Weights of a small mixture-of-experts language model, trained from scratch on English Wikipedia: 14 layers, vocabulary 25921.
Below are experts of layer 9 (counted from 0) of a mixture-of-experts language model. Rows are named up (a neuron's input weights, with its number) and show model dimensions 0-223. Each number is 500 + 50 x the weight over its row's rms, rounded and kept within 0 to 999. Numbers have three digits each.
Before each expert's rows: a language model's description of what the expert responds to. This comes from a sample of Wikipedia text that the model never trained on.

# expert 17
Description: Pipe separators in tables of race, election and sports results, plus semicolons and dashes between listed numbers, e.g. | Cup3, ; 31.
up6:496501577510514525460556460564416508493522588473453441440527519479455459515543468434514415482429472432497496617518492520552419520440486484494499505540531434520536517452493518507596452545429504417494475521461461562461512527450452460586613444459413561587508446485523416437561534536465552522504389465477414487597530531534361434459510560589501435524469542506446562501484436554497565448502527393512433526548482523577510484556507479567485621574420517525476465474436478467520582540474569505469496497641520503596524530543443469563481428449551577514439493525442518522553551543624497496501506483557478512512432530523442485496533576478503497529522460444586554451427572511484546445436

# expert 10
Description: Numbers, percents and labels inside sports and election result tables, such as Final, Votes, %, Nominated, and blank cells between pipes.
up11:494519596540480535450567464577559468427464509454487412578437486500559548520501486453562525481391564598543478472414475567491571497398512586442530424435520465551546494494605494499552491542552453536498513477475414486432447535518391449547521506487491577577620493496465529556504424508520465538505487378455463494537466545476522472479558374479528490578486479524503593453543444410419468582437555585476529471509447555478487574498546517479526504618471553511571502461542585491511567461505500481468464439520410495534495551516493436512497468550525548523547498558399484572475433507350489523474586493488486519533513491434534479488484534442587473423432558524496428521453503429450454477463

# expert 8
Description: Words just after == that open section headings, such as Early, Career, See also, History, Results, plus commas and words inside quoted speech.
up6:515467514478488507583540539520572341574392509530455512465437433520548544568479484532455458507510416617582507627478426424486458443470503561542506507462585487519456544526474402541452483540502478468608487514521513438502437430438442470549490468637473568493573458492508563540520477595403456465538479478493483471372587525441492540476512558452533504463525467375411487466419490527524511520464522506450449479432486448455494524429520425518486487461531495488599514526523494465487511492462508562389532520531580558506523478454491484536502536405467498547551581583513572432458516539509453588485463554562511470610492501511506526538648525459583475501463479509488566475544465499493455497499

# expert 4
Description: First word pieces of foreign or unusual proper names after a capitalised space token, such as Sig in Sigmarsson, Kli in Klizan, Ca in Caqueta.
up9:477451485507443462506535527415447437472415516482498398365483548420525498489606447576482343512507560484474541555464521436501512546466486488543464624499450510483436473594520369505504463503418517486505555415477487539487427508523496466543499496536465463497494604535619522491486532555541427463522547470567448547516446519506434506511487538525482487512469519473446461428486513493513497518550561430481527512426541538542480480443457488526511505524526611561509662516540546445418596462459475512498498504508510472525533521514490484482550494550530442543665615588486519442466518591470533605470469402441404478480509461524475511463449490494529467535522375441465465439529482502494486434578

# expert 7
Description: Opening parentheses and quote marks that start asides after names or titles, like (SVK) or (2010), plus line breaks and non-Latin bytes.
up2:571506519527460441523549536601438427526429561519490483491478553492526493541462458508462521488530502521552542444520544401461552530552544371440485511514534556508499559455425456497516459595408533467503530332541455500464491520531506460474443528527561555538479458505567471568461502536494466500511476474474476481432559540494349494511466571655455397559445480428561394531506518478544565488476475404419481457504539475467484546545378514472490534563472607572472496467440468457572531505519527523485463439535491497476509465480396436561452513487482484537492497559505449543441514481395552517490560505478448504483396508525510533551510518462512527552407454473488516432449428502631642533544

# expert 25
Description: Quantity words and possessives before nouns in narrative prose, such as several, serious, numerous, their, 's, plus sentence-final periods.
up0:443500459579587553434565481505441531407509486480472529509478448507479521596489556462545505561439400453428503560402519527505481556524543471514504479538549521558532544507558437531440529440520389491502458469614509519516484495507515521444494530476627461476416549587451467460510498505546561510459374544492483560479549511518484536465463406572519508574505432515547558574443549452588551522434538458446564525518543528475491535545585502454428456539448536495516567421583477497520489591419539487481424552503495632539466505550480406509422427487480466520544500496463487484505549407512482515477469533534523528528412509495654493507613463516426426494441478557493580498477595411504558536422

# expert 14
Description: Capitalized words inside names of parties, councils, orders, awards and offices, often after of or National, e.g. Commission, Assembly, Governor, Peoples Party.
up9:508415549430525468500514416476403501505450491572507482499503435498385480551513485436427447482535562508569549490417518475552488437439533582528434470483557449558469592535488441544468467435508496473510516370524483491516460476430458533572464570540437556644478514531500448561468540447451566532453460494427529473524499520468402522451508443561436504534478501450471472452554562570601474501517560358490498514454526551402621504488433451564467556590446512516541525422510499400483495570427510459396507502548477518490559486415483429496433453522530543584566514504498543589494498504484568569520520489517445476569482511559560568506492599499570518430499409476504562440549507475512491431469

# expert 21
Description: Discourse words like However, because, that, where, while, and nouns ending an introductory phrase, like season, magazine, Tribune.
up6:490486560436524503495474499543351441393472509492471468493510523481432492541505576469442411446401442531587504359461537516556533541442461514564522492476579389545557498483461471518594499519452497441523595530421501478504416520392430460481442540520529417538438563483521516553535434485517489440433444482481479488550400473475529645422491487488456444537548534508527533510488533481461604543512512570547499428543485489444518467504490521561565486527455420481461592463429444482415505586511497588450470443516400594527548442531505562531493509482524580488475489621436492517539492542442561474546455532527365439479443484505514492503505540464541585556444512542482502532450506558486449459509

# expert 16
Description: Player surnames and name pieces in football match reports and sports infoboxes after colons or pipes, such as Sosa, Kargbo, Centre-back.
up2:468505544505484506516509557428514490454479498421505513427518484474541440533530443401555458526453427526554544485445496519477479393530459479541499499455590585594455524522514406587477496414525505551465480364571483515543503489511520429534604457577539452542509496443495630552433486527510472461486558470467464537503496498470443595497559517518470531536515579334564531431505511518535554463479532497516482454491548470535450467457532494411587534527478443499594607509485461489442536536603560452495414498466614498431547420506467532487491434425469547515559507503522495517451486549541450452510514469460432538561527526450549514469608521417488520479371463536538568431589562590532533448430

# expert 30
Description: Digits and decimal points inside geographic coordinates, scores and statistics, like ″W, ° marks, 1.2, and fractional parts of decimals.
up2:463549490473506526541522475612412468554557517540439465413546538495504503486584476523553518522441499507540497566488531494465571416427573502518412438424599447591611604505420502506537485616465500466543571483543520600514495455461570547504560391534506598583517559463408502407492410466430511455497518535486450457586447471472376449477612504581461503443555432450433513426491484464466591540525472479429517513511448478432451558468453428511484545528472501506466542521485523534487539573550554478449510497544501580524489487408422436585468468506558529502490466480502473519545445517491530482486563551478652502465526447511450459475533522495535487509502533460478527548513606481533444430439

# expert 3
Description: Year digits and numbers in dates, discographies and bibliographic citations, like 199 then 4, ISBN, –present, (1933):, plus credit words like drums, percussion.
up11:519471549520547450526515541505554517490526499495575506432506444504502463630500588484524439506511541541463477491446543514489555518492554460635528528521510550589503520542585504484460575590471418569593472480480520560501521508450503361628436440520486551535367478569534438508426416449573477487521489482572452500477470528444465435484518537569540466505458494370448511533438508453498513490519493459486517524448586525518605502524487424542452502431385512474532472407452553492581631552523441515490415522479479526514531519441456477444508525457510509560594523521390486491463507402499544638529611546518439512471578541500524576540437528475561493449478473458537480526513494489511455471568

# expert 15
Description: Pipe separators and punctuation in wiki tables and lists, just before a name cell or country code like POL, AUS, GBR.
up6:445452491459485334514485473490474481539526517578585504527493486588522486521545540472453442483508583538510537529459528548527524463453466462551408534510553509454455528495501522520480421438427488581470556492476464502548471423498561567489584500493468582522450438521609485565458467565583486387544493457518513483508614502586443579471461438482467415515531520556473322486451415471516430609483552510465554488489427524525530536528546419519465527499545472514493553539578485502472454523437502420515506440632508476483442459437415415504479462461424539553479532499555501406415541460580517498583532511389528504513481473642563542497515517562508511543492501450522476485541523430489443503557

# expert 22
Description: Pipe and line-break tokens that end or begin table rows, separator lines like |---|, coordinates, and in before dates.
up2:449463525424396522436486538572495433376542488533594537482527534445549490499490507488463555537482567524521563489467480480624457503560497499531440363455482518531568489425474493490524523443502498554432572511510522542477521528536468488491477483489479483548501559498517525564441557527544396564473426476493485493496427543411541450485504510523380478534503550528434463365522528524583438409369533553502602555479450530507447482546499481439410538485478521515427524519569529496449554533550516478522495529453597518546487474419513523502500491420499502417674552533510573474468536403466552509548374554530540521511457475439444552536494456482524456522467472510499528534605454476548364488442

# expert 2
Description: Capital initials and inner word pieces of names, titles and codes, often in film, TV or music text, e.g. V(ig), Mc, AT-X.
up9:429473435481529482581462526492459552380526512502554472467517531466399495454476509474571369422455509545524497593520519425531531505520484453464429477546445548473447488413482512489530463505537425471560561535476490444613513482529405386490503495487548507612487433503521522483482446543547530490520378488541420422498518593537479461484350488482506384492567503499450437420501484565531545571490540513526590360506636527447581504430531521536479546503446501489494497519540449524492462476568489608527517493556496579432487408442503528570524530490453510460563511463503568545480498524585446552462480444561471459490429475507601497579465519574571531469475525506544531495448541470556436503480